From a checkpoint of a small mixture-of-experts model trained on Wikipedia.
Size: 12 layers, width 128, vocabulary 8192, 50.5M parameters.
Experts: 160 experts in each of 12 layers, 96 GELU neurons an expert, 4 picks a token, a sigmoid router, a shared expert of 128 neurons.
Training: a variant of Muon for the experts, 409M tokens, 6244 steps.
Below are experts of layer 4 (counted from 0) of a mixture-of-experts language model. Rows are named router (the router's row for the expert), down (a neuron's output weights, with its number) and show model dimensions 0-127. Each number is 128 + 32 x the weight over its row's rms, rounded and kept within 0 to 255. Numbers have three digits each.
After each expert's rows: a language model's description of what the expert responds to. This comes from a sample of Wikipedia text that the model never trained on.

# expert 58
router:068141109092106106127095115106137068152104161141158138075088122156072100107125056134135118138186172113087186191096139122189076151131104183100100130153129126167108104095148058115111136131120165126097141100124081126162070129178173076122119134151124098195124128137106103178107111144133085103089106087112164101056130183110126124130142122100154211116181115167160129101101148146117121097133
down7:078129125090104118136167131116156176107133137167110179134092180120106125161089152148151105165129127123177162162158125093127113088125099164095109166093119183162165088164118144150140165143099114131119081135122138087137103095122115107071139101204203134137113129156239128150151090124104112154163145120123181124137113106038166103068090198151158115158134152139112111045113133120134077125119
down8:066077169183166224176141093134155130122082142161135192124092120084061157105142112135107153134121172098099094137149154088133102108164134125159113139079078155172130113174130135111137131109088138100156171146152136149082160147097114143095069130099154149165118106154136083113118187127157059110178107124104125135109148086099154110125155190133154150083138163179064176128119147097135121193117
down9:162138136149132180146152115225182110112134117103136121152112182153155145145050099117154109153133137088123140131083181107154136112166117117139105088086122101137198085136111179139121129096167133075146142148078125142166125088139039126103136166120151172106173169152042110180185152116088189153092132165163126163137193082163100155118101115158120182152106120141136094124134144121113124139107
It responds to: Word-completing pieces after an opening consonant piece, often c or C, such as y, ay, ome, ty, ancy, ous.

# expert 32
router:119109106129092146156175153115142135137099132125100145185108138164153078151049141122139102116156120171128093104095137156079112097145054164127115150132108123142095198091085126099148076102123076079167143124131134168148112097082076108115067113169186128119162147108146108154180129118161130200131156138157126153124107129146156118176118125081177095157168154107068102139112086053118119075206
down0:162090108137095196162102139151094160127153147132110139126082142124123126049137175132159168142088174105105104150121098162069109151195145121126137143169105139187125126104112145166155178116077186170113080170125124075199155108100102149139089131179151123202078143161123180086166103096105084115104150113080097116109089142122078153166152137138132140120165178114114100108121089150117089061137
down1:071141162133093121181152133123135110081107091116105126145120091226112148081110117110137151088190145133125118125099153122107107165064115127128125143109155086175125069114136100140119121174095111154123115149149105127135054095117170105206104167202200138141106151166118162107198125103128113160103101083105102144103165092118096198148188100146143159125156164173137107120128151129121159171189
down2:138140081106153156122124099113135156130204152110062097122126141162113152140141092134114198158166136087140137105208122114155147098143123120175105131132117115107106134191152071119167059182147162110133141140110111142097138104114108131166209088138172054193127117177163150078142123090076105120141132134130106149134090132141118120074084061159142138179084129128124095104208136103123190121122
It responds to: Leading digits of years, such as 194, 196, 199, especially in birth–death dates and film years in parentheses.

# expert 30
router:157135163139184123147098117126071144133105117152120175158082117148143094131137163100169145150081114107197107165126142129095102152158175134155109150164124107154112202109088184146130134153083129049117126193098135138124069136124137132121104136123114100097161137167131127041152075100138124145123213194119113133115166109090167087137181097070143120117111176148144159081093080080123100166089
down7:077113150090091103121129126136082088136134109158119114178117167109129178209127141148099128184146087072145170151106113049115143101113120151109161160067109108055109123128093137124144114124140145157134089104139117151124100142103064098138122100125137131153143139146137157162135066117250085166158189119089101093138079174089128078076158138094173139117166104135105155135074124152134129154096
down8:132156118124179103072149167139132163162102067155089111111114112093081151188097133151079140150122163110095128105116157126073104128156165142135118208116162139064168108154166187167121132106104146092117105129084082104194085141118128107063136170157132125125111179133175122105091118137167150202086169127152145115102145128111214150076103152090195159102147115134123119123119142087149088163152
down9:143191160166138060144096152086117132098158149099069186138126135118094135112107142101155112081139102153098140134153116117119113129161102095176131059146114100166139164224138153148164165119179086107111122107123074112121128112145158099126150158149116138129159070124124191139091160111070183138170186115126117109134102140123109119199132113107202140158115132168117108193143159095122178191069
It responds to: Last words of names, titles and publications, especially surnames and newspaper or institution words, such as Press, Times, Review, Brown, Young, Source.

# expert 42
router:142142075145155156179174120151114172170106114116144111098115165156117062120149132088141125120148093087125095157146160136174120141165078136096087163149122068159160088139117128062130103119113093072110088118103123177113128142073131177063079162082139109097104174136179131106119099138100136050072110120119201139139126121087162103145125179132117127123108142098165115114089113065068126110048
down0:144157140122125106110076143156185108131106054118060148090158105150136115095140156081110031137142162153131221187104149124126137142172201111132109137124104134107121103107073111131130062102141168139167161104131142107108107102095139133139114103139143094076097126106142115152087192154116093105086142154195110148167161053162108124096151085122179148114128119153122184138144123179095158097144
down1:155114084136164149116211129190075119157132185088119143115073098139137179105108156150078145086136136129161182141122138170132133162115144102083057119177151072128134195175165115135118105125113169102104080111091149115127109091106104108097141144147125074102131125177098137106118167147112103091172067079127149103172120121098120115161086091130084094083078106158136140141113093137077188194124
down2:133126134138115157142145133050102164110103118112179183143149137069119077143090151163166087108194123104142141081033151091140111158090135164113089112126192116103151123092159127166124213131153141159160080140133157083091112174133075119151101105164114198082142121110139092155136154104157162088135128143136129109152068087123102179117121178125120075146173097127160110144162159150121131132066
It responds to: Full stops, semicolons and word-plus-period pieces closing sentences in prose, such as won., Beirut., sleep., and some line breaks.

# expert 26
router:120115190162159111161157106181137076143077084147096140125113131102060138061144160172135136135119104176161166127139097140093145109115128173099074166128169149115162131124126151085132224101106152149110184112078163138098141135172113139153080141091143064137145169134128118143164123183141088194170054148104163137089175112103070129154088146171140132119145090133151182172152141129117107114120
down0:181130105091138084148094094121108109114172119101128080108118075100114130103080097179134079154122161092104121131168218176098119147108125091161103099142094163156109082213147131161114125159176085125140107148109139144142205142137151085180059110150132153121143179161125165159136112096101176151123175130161089176086100141118170075100090093091139158141079118182127106142154133151116141119085
down1:094066091095155089200149129161123063123139109160114139110141090121144140117142136204190095119113153100116109096123126087070221110068146126120161122119150134082149138080170144092130126138080161117108158104088147055099168141133151158124097142090117090193114113133139098163124101095133148164116160115058108166169135172166092072092134157133121129100162130131131147069168141124093079100148
down2:127123142093114125091145110110079109112109116160191145155137121105191096110141119152092118131138094152123117142137099183071191135146110115122112144183154158133082152123087066100184099152154086130102101165122136135147097137105171169107102139143097129166039130119120140196124100093135077038145133091096134147146080135107150128125171109144108145105110161188105132111105032037159128132158
It responds to: Section heading markers like ==, ===, ==History==, ==Career==, and word-middle pieces such as Constit'ution', rec'ip'ient, Ex'od'us.

# expert 12
router:138130154094158196099135129085105093124129152086167150114103164132168107121161194110164091163168109143126067105145121130142079150163116148161164110155085140137119104130116149111168076094164134154157181159127126114159205171108146107146146143137157069107185179192148113097193151120090114060099202092163109134176159139095116138092153140119089151120161162109167180159107098137084166098120
down0:076098190144056149157167104105134119092119176103186096073071158157070154116121120151135161153072138116153180092113109128168114210089144194153132100113105137166120089132107129111164088116169132109144146090165182106151102079148136087090167130117124097103149092084169134114162105108131136133158080098180125114132125125146127106111142117094203103167106170117168155119150116186107110113193
down1:141062106159143151137175095161121081120140211124129075104126125147097122109161187148166134142094131145118121130114099125139203089104079182080182098127136090079112133135108101145156066133116102046106140132187092082089152168171127119113128146098125124131149136163166125173151104151178140143101080145159059120107113160162145139112164151078168073136152106151137071092066126101161154143145
down2:142100124120104137126119121177105147092103142160102121098118097105105145181190154121176116160121113060136170214134128153159103168118110157131178109157108107143126105104135137130162163159144122163137111134175167099098056186039116116172111141129167168109169141085159147109128065086100180165096133122136201143139130132124081120132113109109080147157116130194185130055176130087115102094152
It responds to: Vowel-ending pieces closing foreign names and words, such as a, ia, ova, ada, as in Tsur-u-oka, Barcel-ona, Zambo-anga.

# expert 61
router:102185148164072117153196126137128098170109152144112129162133131100116136079102123093150119181122076131157055186107199142159166144113136141129124140195132114102133164119102201084120110056087119119173137190180161100120127139161116130102097149127145089068197094157119184145121134121104128105159171125194099099110119138120182146169170142182112072141131126116146125108168095097131133168128
down0:116138189073152158170123123216188178115102110143148133125109132148127150134155154149128168109176081123164107105151119096150135131067084133137124077140163137166146111106125193080113155151084136094176120080149154136147141156158166096150163159136124107092165176136127132072102088121133167145101135123149140077155130148115061098140145106082073129046139089131096110101060180110181120098182
down1:140097152147077148119119156094107156115120224149098127133102103137156146136093112116156158099112139102126191151087123137080120181192104131117145088117194143156141149168144146151083135157149126173121110149158162108135167130140169145163126157111148204200106109100123189124074134099199170098141106107075133150158094107186170076100151124146071097096133170112175074094142122154172120130088
down2:152149162140133179122101149164164125195134136150153093101097117151161105127119170119176152121106186169179091145175060159118129161109144117094113095142125133090141084155144031083116175144083049177142156097190106144137125051155107150167144112105126130095187127137092209131149087123128107120097157117144153095125116146101118110135078176148130104164100133109148122155072137138150068097136
It responds to: Closing parentheses and quotation marks ending years, titles or notes, as in (1961), (rivalry), "history", often before a line break or pipe.

# expert 40
router:142154130178126114194140127128115106142098128158125089135110127149129059178103189131176161163107119163158071168133120124134149158137154143179115110141215167186169111159143136090191089116097127073166120083119096109141138121144155122071176105151092072142160154113207100137167137075125101094130135116116153155176106136093125153161157189085145105074106202138119144129128074103108136147147
down0:159082104104190133059151113096142164153150122160148115146195157170163100071107194153109141082145094137096118117084190118103160150032086125171125164157146124085089163108081118125122133125130195086134156111074149122101102096141191134096130084142086105163103141123164090131125150186121148089131102152071101103179106123121116100161154162090172154138124117115112140124146154117101192147141
down1:110052107036054105107077047109095138116130105154171202114140146092108108130140074152138063131114105101148150127139125143121122126129153097143128164137123062156151101151095172141132072138171128176112117121102128134128130125169141081083092133095102106177127153119157138109151164149140107159154140133106184110123075103126092154105162074096134092099157120191160116181174095118200098141111
down2:175156137101105167147113085099130040114144111101073128175156176094098147151121090093111057164110148083099137106090122144139129072126148102136165160116129166074150104139104103137134140125151105176066103130147138099172188107112161156092143217095141159126116113151154150098101169125109181148139112158072116123070103116139070102161134109134144156121147078132106122087173170110160190062150
It responds to: Country, place and nationality names, often after of or in, such as United States, American, Japan, London, Italy, Texas.

# expert 62
router:091117128134105065143078131161148039136170142089154190128127124097143108119108192139094138173181101143088123141111056085133102199093156151147133099104083141164130099110144130179132115135152148126132121172110134063128146129063160138090142152144085119186123125041098140155103125107156082100092164102185124145151186163141140118095133161125115150097125060095127126150150158101106079161100
down0:145152137060169117104137169154157092151134162157114131089108148120202123168067134097129150109151123146122116075142099154118158157091142134180104171173172198119190196152136103123162087086153104132095115105145121115148055133178100160119129063122079100105126155128129110145156115086115118142100091153177128139176107161104098121096122139076143091061182118099070096111109087141091067109127
down1:166074166143159160116091149187095107130111135121136150170134116149146165115115119149085117150123087096141148146154135107102142127149092039099099141160089132092139105157141139177149134178131145125078171111102088177153126152177123131118100124143131036167157136109119163145114069089127160185173180173073138123143099174162152133112163136149172127194165113222120082160109192155152135113126
down2:102131114089138143103118152123118167120119131080180133154172141150116150117134115164173114084053114115102094150141140202112136148161141091135149145114192099134086196118089161129137130087082144131120114162131141126144093162106099103120165108142038131141130119191139149137106097107117174079164093171111173098073149078059063157159114107085145158142115170069093161155175087177108178116115
It responds to: Pieces starting with a vowel that continue a name or word after an initial consonant, such as Al'o', Pal'o', Nag'al'and, Santa.

# expert 48
router:137135103146154087108165140119164122137096097151181106068116119167168069089096123119107140081073143134169139114120146175179147186101119063151071122155087113202075107198155135143121149134119142152140095171152123148083063109156197170131103132129088067151152106100164155134107184116116157159136132142136113204129144113125124140134150116138146088102111171157159077050145105133104098150155
down0:141138095132136167171082114146137175080145063157133095121146152083078078149142150061144103157099149117119110145173091087109091138076150112105018135134145134135108144144116154118142153125110093123072132207105104141106096180130128179131120143116090064098167161096100136109140130156133131145156149162116107118099122098133122137104231173182124083158115162108169063075111147135126126167154
down1:103098080084117077135127131118083079119119134145080162093095142128060170112111118093074077134156093115087102157100150110142157137127121157115135110122086174172111089097122112105137154107124077153092123122091133109114047115083118117074118142140112150137126148093136137137126046130106049182125161162185149171113087183127161123074147101099092144126133109064037105120127104073107136172116
down2:125147145082112100163108142143118120084142178106124166150151153188122129141103147108141173115126106039079117112134114140100161138054078130138114163119154164124126113102152083188169142099035064178119129135140113162113146063124128132129089090130114119125127183125075116142125114124126162053083123105119136171117095135155127123128129113132158176113083073100224150142189129082077090144108
It responds to: Table cells and infobox labels in music chart, tournament and election pages, such as Albums, Hot, Best, Genre:, Surface:, plus numbers.

# expert 4
router:167141177157144122151211109154092109156140181102079167161100157138167095107168194117130150112137097117148087146139156118150096071125123189160138114162106076169126143121055184069155127141082151095174091163101102162131119120157117149130055169142115145093104150118151136099142151043088114079111137113146174108117155147062112122128087125115112093141162178145114187106150078133100118129140
down0:112132128066165127101101142135078166131078128111142100126124105105174103103092143168118156124071134158201117206120150117077175150136118160111104112173148121111115142143096051128133147161150116140174168129149130116191098145079067197125116110094116116172133090130182147141131146193200126127094145114162123138129108146103087116166145153089138132168103156134077167171084168192141135188085
down1:111159170168109099149113092135086173153101150117121180127142131146073106090147108100092166127132122156182126127216155154110131120134119120175175186101167188113127077156146151099086090076116171148065150142068105130091139099145140156121110157147139145068129157102092110133127108129103112157092113166128138093085138168081145104097120077072152159208186136071153121129137132050102155156127
down2:116154060140111154117125126136147087090138143107086103111131119101121129123118181143160178088155093132121179152126137123119146152196089164090068085136167137174101146125144149097178115115116076136063123124098181139125115139099181089160117197112094153127118145113105150145134178114099076130088142131111125239145102166160074110202077123097126134080093143097106170175128148067111106118170
It responds to: Head nouns naming organizations, events or systems after a modifier, such as World Cup, High School, film series, tournament.

# expert 13
router:140106140147107143106117116167098113136113128154117166155147121078177085141106069142193191104129091085137120134166113113102118075168134145049145142156131156141119093153120205143155162105222155177142103113130161117139150106215119119147134104092054204135085126118172109108094113147127126102112139132164108124146106124057099149153133126137106131176158115174116112210112178139134087093142
down0:154142121098072182113118130165138093105058118150095174118145057118154068094106124159130095130087178132101112104052129160136118104138128152130121112116080086134074168131165125128161157115159107118185158143125108141138123117105028129104128115086077121169186101110147117160095100096132159105154133188148110150177162120115087184180125115132221110145182174150104105089145129128108126113093
down1:159145180126133120115116135127147155115069135095129124154176062099073147102111187138095131084161136122076048132146139128134178174138105082128087182138151154109153124195172141085088097107071118109166090135128153145110106166165154106131171157212114117105186089080115108078161133129126145099146096111118108180139152063138094118114058115148090131101071124137102135130114150138163112195140
down2:147201086102143142049151196137107145123113168119098190166123103076130148128152088103129128139137134129121104112139144142125119157120074164141117153159119164115118189153062124154117110127160095106073146097148086132154108129111197160163115155148111161175140145128069188141130225128096117072114139137133128136126075094079114139151181109128162149138152081116138122053160174082079158152090
It responds to: Slashes, en dashes and hyphens joining word parts, as in w/, want/need, https:/, Gaussian-n, letter-hyphen pieces like -A, plus See-also list dashes.